From a checkpoint of a small mixture-of-experts model trained on Wikipedia.
Size: 11 layers, width 256, vocabulary 16384, 70.9M parameters.
Training: 273M tokens, 9007 steps.
Below are experts of layer 7 (counted from 0) of a mixture-of-experts language model. Rows are named router (the router's row for the expert), gate (a neuron's input weights, with its number), up (a neuron's input weights, with its number), down (a neuron's output weights, with its number) and show model dimensions 0-255. Each number is 128 + 32 x the weight over its row's rms, rounded and kept within 0 to 255. Numbers have three digits each.
Before each expert's rows: a language model's description of what the expert responds to; "raises" lists some tokens whose logits its average output raises strongly, later layers aside. This comes from a sample of Wikipedia text that the model never trained on.

# expert 61
It responds to: Standalone capital letters after a space starting names, abbreviations or addresses: NW D St., North C-aulfield, C-YP3A4, R. R-amesh.
raises: "unt", ".", "ond", "omb"
router:148101133085164166138153143111129196163152137161134131157061096164124156128107144145123125141118145083108122139116203093152129166109087084141132101071168168180112149136131107208117074131173174167142082090110114130128156176127082114108075089145150201076131171156075139124107141076106128144215060106178110154080125068156126134111124206119115112147155137127179117104197161108112184117142115089160092154122150099109098097153103130129136113104153164116133133101099085067129136118103136129117106143144071140148114097150174163158129075102189101199107142138106109100159120125147193084117133120158126155114137069153162092074148121147112108089145100134061090131104143129108113135189140155120160159093062139191175103157151131143160122184152113110145118079149108085124048083161113
gate0:150138119142170103035142123140091136151096148142084120113114133111083080109152141119127110092132105146095109158182159085179108171110209099141140067183149147158160116078062136165105123139148152159138117100140138095165103120131101186142110116119048147157101135140127104084139136186127059072116118138161129160123127176151138112163153137134128077100162096113192160093096123137145119094144165113130164134149130158078148170124144130082094149063131111103173103152123128132171134131085156146125081110109106079133180133207157150054068054079126136098103132134152115152151126151171136085092148180177109073141084134065166185103091164145156092151146122098082088118121035113126137123133070105096124142130113091183120088089122083144076071116109118093172100155109138088147136090144125
up0:080153087114143175121125126088121130145131168120175147106098160148118134127098112120187135165120096123131206100106141122132152073163098136140109144109111152106108153120137136121150139080136082169114132153124140122146133100110139132082146138171215135102128154106079112171128120133132162157190111137110120114154169103119093149075098120155100115130106171135136109124154134096140139124198108136087184086136131072149136121104109143179110064157135121125099116149118086158103161151123105150119115099168097106134124205078156103183108165157085117141145198065108090015156122120066121111133058176166185151192206145153093070173129078136139139090062118075143158105109198170075176124043125108107139113183120138086106177129089072094130131176143103147096083154130106113092136146134090
down0:139167221155134114137114188111174102156170109104090108138064134099138137149124097150102178126109090102173143105094186108129120166082131052158136143182120112149157134140121072119197126136132156172088159045096161102150100151115093106134135190115078131165093150123127121098123071168041111154137121150174116099102118120097129110159129095164172129145125157178133080123136134147147179115116113126101088121147118153130112103144096093066097115145138152114165117097087118139171061179096149087143102139146066168084172077139153135100161122105135090124172048169093148089139151166136138140133116119097146148121137148120109114080134195178053114142174130135155193184100144042152087142213154111170128108162116121189152143136109097134171160104126090105103137124107103099143136126135174

# expert 59
It responds to: Newlines, blank lines, and == section-heading markers ending list items, table rows, or infobox fields before new lines.
raises: "-", "==", ".\n\n", "===", ").\n\n", " "
router:081122165079113138120097174109152115079100095119102109112162118103139161128130169161145172123140141156137138136174108107096130094184084128087125112066106105091173120120197124180127201180115104160110114160105100199105128088106132133125119146097107137109183101186154144146164153116144139094078104113147145124129163110116149160141155152145097071171123154110145157136159111139067172124146130128091144136085109146136141167118149170152098100106201132172191162151081134116134121106115162114067142088189093150117146092144152091075114145118112065155152087048109065127063134159126076105157144063140094147126164093194077129106098183077160117151211100100053105123112142127120163096124144107081107089114062093136171118129128107159140080112121161156185155146193136134155132136202142
gate1:073123125096153163104050120112081133154126127174082116138119094156101154168108112080105101118081125110168078155158134153153112162114107130035121089125145142135155144050112098172137169157162136176127176132145080124091101125124115141156122094140141125141168049144101107186143099131141144154131134155142141156085135126125102185097116129147131141100083086139051146190122164162133151134103164114123136176164170168133092147151155134094140076127135114143108102114087046094120105140142126099104090131112151068087140143139169130193113155176149118087149124097128160111115102128142181153230091150122116131099222123161094090129075113136147160149129142109089138155133116099127154129178154118076176192135126146033137213152118108112171149176093107121161129188158156161172127072097115
up1:090163122079100100115056116119106114103129206160105108130132126157088169172072122123114164149103124126143127145078154085134095091116097114079124084107113127073178137116167135136128176111127124168139137130140085092068079064129141113155107109117144064079148078177107136112154136078146125140082096107221108125121128171156121159125102140157108144097116148171155117195138146155154104078128128168118109173208148196136142127134216106170119099124111185155128099067141116155134118111166144113102137174167108071119093134135133095142137117096145163059198185143165127110120141124116161147181105169137135119155223107142112123110034086109133122139176133040109141137154136096129113138122110093105138151104122137081172126130130099151137127150122183165126108130181130137089124125031099
down1:115165178162121132148151182156161112088110103097172109081161094088127146077109162152152098088064155166096113133126054097129133077130162138051153108154086157178151147128122086133122126148121151184130143128114111130146094122140111112135130156145183087095113169107119084204130148156101117123110190180057107072126104132139176136137156175084196126110108121118129062116150131132170169152101127114154127147134131152156137140116133125094217095167126163100095177080083095138139090152153094208141116121111160147182097098179133069097147119157157071081114115124135171116155181091117157142150101133131093149162125175115142114089163108135105103151176102171152120109131123142149136077102139184212138178094149149149083037136087121113189119137184132124105077123159145101130123132200142

# expert 41
It responds to: Suffix pieces completing adjectives, adverbs and nouns, such as -ing, -ical, -ible, -ative, -ually, -ment, -ility.
raises: ",", " and", " |\n", " &", " in"
router:155161058151127177112119104174074094123156124148107156128144144151127107129114176092113118081186107147118155090112128180158195121094147165093143179132118138161140162119121158070150161196137130142130135139083103162128162123101114157137160151148174119135144144102183100155140154104101160139146126125073069123158118113066144068130165147183115190116183124081096172092111087094092178132122116169097119130133161121098118177150142134090125175127164133097118111146183180156134170156125159114124079202126128098161105106104062161100100140123142092092138154090095132153085094132127143170133091089057098108189144112125119161156144135092064095057137159109160152154129074088093153165076105138058161146099122118135089168101089118135139151117183129150083043106145168169166040124095124
gate0:126121143144160180136098106155180113137131176173090120137150116153104087154101157110123134138118174098156113193127152102120145139171116111113098088092061144177136150191182125119167150150127157144093132113197158084131118157088154156137164164065115136151135172167155065109113162165146097133110139098108124150101169132107160226067146101078109199059124117140097080120083116166081116162112092085171086119115105133152130126100074182125167149145118149132137130126141131130188080039051105108120148153180158176209117125113144141180133122161155118096121142110059146111129168133076157108088049125125130134115135110105095168106203163147110077145097182128124158082125174123168158156100097099152080132105151165129098123102133096162133106130119161138099156107147100095166113164180144
up0:081151110094119163113101082123106194108129068194146068115130153138133112125166153132143129084096189138131138129132107149123045134143172117109154113070111116175172147142159129136113174171094084147150172193142143143172113164142102083159136175138108153158147152123097161102117156145147102147105144153068154195134191096114176127109158070162130116168157136197141159150146117120183136192121122124105083065170072114130127157106087110056125127124130155126065105128135127133127121108165129101081165057140092161137104153092124080173108116103163097142115103170037132131085159128098167121111107041138160173167163136149154108115162149161121144121109122104140117139102136115127117179162117103205084087122159142110119074131062165140129084125120101119047139127161136116157152114217111
down0:091084158060148154132112155114166113119064135169132173096143198138120139081177073101170079184097106173127153127152152147104109097141122171096107139162137107139082097105064093116119163112146151156077056147153176067086170085159111128105188149136159174144139100134117120085134202126096115075114118087160126084098085087159092097100149155131103206133210080139140085105149120075160096059095143159138121121118193142104151138089119104128145095116167131109150157157078070085148109133182120164158132102100176163108136128140117095161128124162164142141176085125122075102107056117169138161136124118138158103098149082085126145145163126181169181126151144169125121171124085098097145080128122117126083125123138134112120130139132035149144120097116149121112129150148157067130089108105071

# expert 49
It responds to: Capital first letter of a name, split off at text start, after headings, list dashes or pipes: N-icole, J-effrey, K-ottayam.
raises: ".", "ig", "ak", "es", "ald", "ers"
router:153136126071134136085179108080157202156160161174119147165058141130053172102068142174088178146122164152154110101091154096113119144180171139109111129104164129129107173146157139134101087080194064158102152121169119120117173098148147147155098088142153200152122108163134132136149111171112142150179070130192110107152148112108102180146111154058145170131137086139171174120146195115147168150132144108098100097136126109111127120115194115124106116122109145175109152148119132118160113188096072111145104132085091132152126137160061146156119162199090101092120075191155122115109111183181143107120073159165138095089152168114124095117101079111109177149124126095109186121123090122094108104075128186132154141134152081151155057111125118124093098174105091131125136084077095142145175064118102
gate0:128191100096166087137184060133130116128157095168156095119130145146072119139223127081151146142110116159097083093100176142100147177039145097159125132109108091136098102089153113068068159137118135102109129045125189107161103120159138131114121152160173185102125103129105084110120070185117109056123118132148113119159109160154141132110110111175151168096110162115117120139145122159172115195153047102097114105129102132096137173135100121079154131141153155144173165148215103135130102065137081158116114175071087084147134119075134113114134071066088137105120156125138139153123183139154159148184145122124112203086196124156123189139103123126114172137124111123119120138144156159092086192196074110107113117144121105134107162116158122123186108137132109136173139101109154130105183143140083
up0:087155149071165123108140064136123160148158153155169138094105116148130088072166129125166128125116073165117060142080195156114111140065144114131137159117080120144089097102138121098057148133148154074144164053131138076148121143117117146179091141128153163100161106133085132103184067130155100073116119138153138127160111154103125164111118148132149165087106135102132096110189125152165109164148124131130135099111084160116152173148140099096157116115119108142150184157221122118099107110170060144101166109090112087129117116066124156112148067100115149099130171120086140120136135157152169138189160127130112213111186147137108174091144103130116234104132082114156164123114168145077080208218102149076130084179108102145122163098119118095157129133122087111178099108108160110084125132126080
down0:160200178166151103078102122198093221126131106098154123147097168101134135164104179168158137095093093121104071135080144170102088159139096142119187109127127142068165083118107153161141083152156139135142109101122161094136076144058160127150113155135084125162159166041162129115077096088129070093120094107132128150108123136133176175138026179152152172093099106145073120120053161123155139116102121126087156173135145096166113147097156123182147132098136154142133090167129134062117104081143108085142146088140157202104102069115159058144117128094100086153096143116068137155149135123142119154139155127131117194105198132142128104057122141131087141124158124146136123167179174136120139164155098112131121122148124142120108099179150162091145117157133201142075143123079139153099110121137134

# expert 25
It responds to: Middle pieces of surnames and place names after an initial capital, such as D-ough-ty, Ves-elinović, Wob-urn, Lille-hammer.
raises: "'", ",", "'s", " R", " &"
router:083148121132165151175199143120076111141121131118104149103151185100147123126151075142123096225119168158101110096146196129135156090142091125094102159118124122068100076133129120084124167112096145180085163124101083164127101139142152145141167166097099053102111079110096129139091106073095106124102179135226158117144102142188151137128115098115114100134104124139103101214044137125133113134138086189082086117095131150115165108149071114082156151172173118125146145151140130134147106133109170120126130155148123121161087167132173144127168110108140094142174144158171168153131078107089113149191166145040176115180119121128144138159131163203092102132097094082139136131127082146105073160120059145141055122140130114144092165092110150132128127130181058111121139141165081125133185121118147
gate0:128119164160147168107062084109130150068132180158160095121100075046119093112166102122122111091094126154059171118159098109108135097077121189222188119183105115093123122144107160141102113134135123147132098130161156146152080103128090113150105082158136148088147123106155123126099155160101130108137116119156056122078101145139143182131127165150128195133138121134116097094175106133094134116079111089115110123183072094139155161126104124113129082097133181100165110112119109158102156145121167122068088179162121145115106085116119087110183174116148102185111127104117054054131101156132108213077141145144118175157135151156139138167129156116114112093087153177099203143110146133161105161088118088075128104094151147118177138193149176208176083141092142095106119128143144121126173169176094
up0:106104185160150161149136093116164173136138153179149100094120077117104089108181103121141086136146068112117184150176098066098149165110146149194147104104137109098104150142161183141119152142080127135082085095147213106158091140176123107089148158111163199127120127145153113123118129148126177167169095090099093181133102105108155202124096123121101134151096107160070087094123153112126120206076155137094111094142119106140138158095146137063085130104088130105145095100113107172120137163139123089075145122160105107124101058116125178039158154094168154143152158083144077130139119119051097176125144112183114158148101104083143090124118135109136068110071134208138140134127160113165108168179136150148077063059138157126137160149097104161175082116142132137098175114152116160084132137142117
down0:123105138068142107221115175109122075063179126161107126122184135117085139077104125102118159124146174083146158123086183153129111084148139127117079126105119113172087191125098164100185163132135147122172179118134139114128114123157099084089156078082103112117063108119134116083110125139176103115132101103128158070110137108157127002125116133112099048134138136106110104130091121095080137124113104122174113142077099157088084148148125112145156111111125078147159103123114141150087075148105067146141115096105136118169132160190106195153085054179146120154121084056080082119135120159198175096103177129088104137125107147115123100128130107151154119096137149132113159136125185082083097128131108189114121064111106098132153113141059080104145121146196082191106148125123134141114098146127145

# expert 2
It responds to: Empty or number-starting cells in election and sports tables, plus function words like of, with, by in prose.
raises: "'", "–‍", "}\n", "',", "'\n", " causes"
router:096117165157131121157136189109159080144113135072158101155121089164147150125145122104136098101119117108180188119150121055143081150090117112135158130110145151173129117188100127107160118126126146147107123157126165082125128082046109114143112142159125115101114158060146094114113130126149121145121131153049092087116141139148165101194115154062111154132122150108160160118187119154153101152079122131127121135147114106144022136161117161156189100085156108058077148101110145144132094124204150118115120126140159165142074111121156151143122126064141125122108181111144135069135139154121160148126169147178150128058131145115177101133059096154101101183068131127076063125070181169165181158174171096155101188177163122151098093211131125189076122166122150138186164113100144127103127141141162
gate1:199124123139178123047097168122107101111093116114077178090112185099103136121150085112096122193127127087106132100109130112158148128133104108106086211110155112115104147099113139136082102059124099171176124161101123075170125123114129149109115091093174105137141143101150175103086100150153125153090173096132070153123183131108097166141178108140166140106135119165092107121124146163103043119102128112082172113074131058128180147061154096127124107101071188198157113162104089157123155154109146099158101034146095122100099158157098101136224160158117142109111173079148114207179074135174098143131152172102129158145138149151128149132186148119132137142138131099142151119144112186142117107114116122073120129128090142124111110126112096108108083120194157176052101118130144122119177133171133
up1:166104110164100107096169108161125188159186114182145095143160141103128093159152092164130150109097134047089161110109130076176172110127089085156116163167110138178139076113122127154114147121131133135137103148112157135096102092130144131125186027104131125136087056085123128151112152147135101111095070147147106128147118100180143159157165097086109168139092107125138129176118163134103097111107105155159111075076151107151092078112163154104126086091142128168169105147061182149189178115091177107158097123134093148186076090148140128122139120135089104047096155104098175138182130130175128110155168122077145164137174145122125150140183163167163137105068118081142136097152125118166164184137103109145131167135077173102167156110189121123145210161159140133157074091133115073085114126076165
down1:121115150145196118130151142141098139089128168109112131085173156062202161113106161151133109119121102100153127109089127180073114141176159131107028093161084100123160107148151139146171140093105189154109098123165140205095160122141082207152135125128115105131084119094160144082113141101129164139125098071109142143121160122103135100096121123109135119158114104110125096082142081164148074099127134094188112096173087164139163102109105153099119109123172033183043117154127142158083096112105118123104082136160127109109160147144117127137119108116159134125087149113125099147164102125111171111122102170176063170130094174083173220150086154182151140118148171109115166152132098154102128172141080142172091148136158122168130126181085109111175122169176174124107082142112096103089078188068154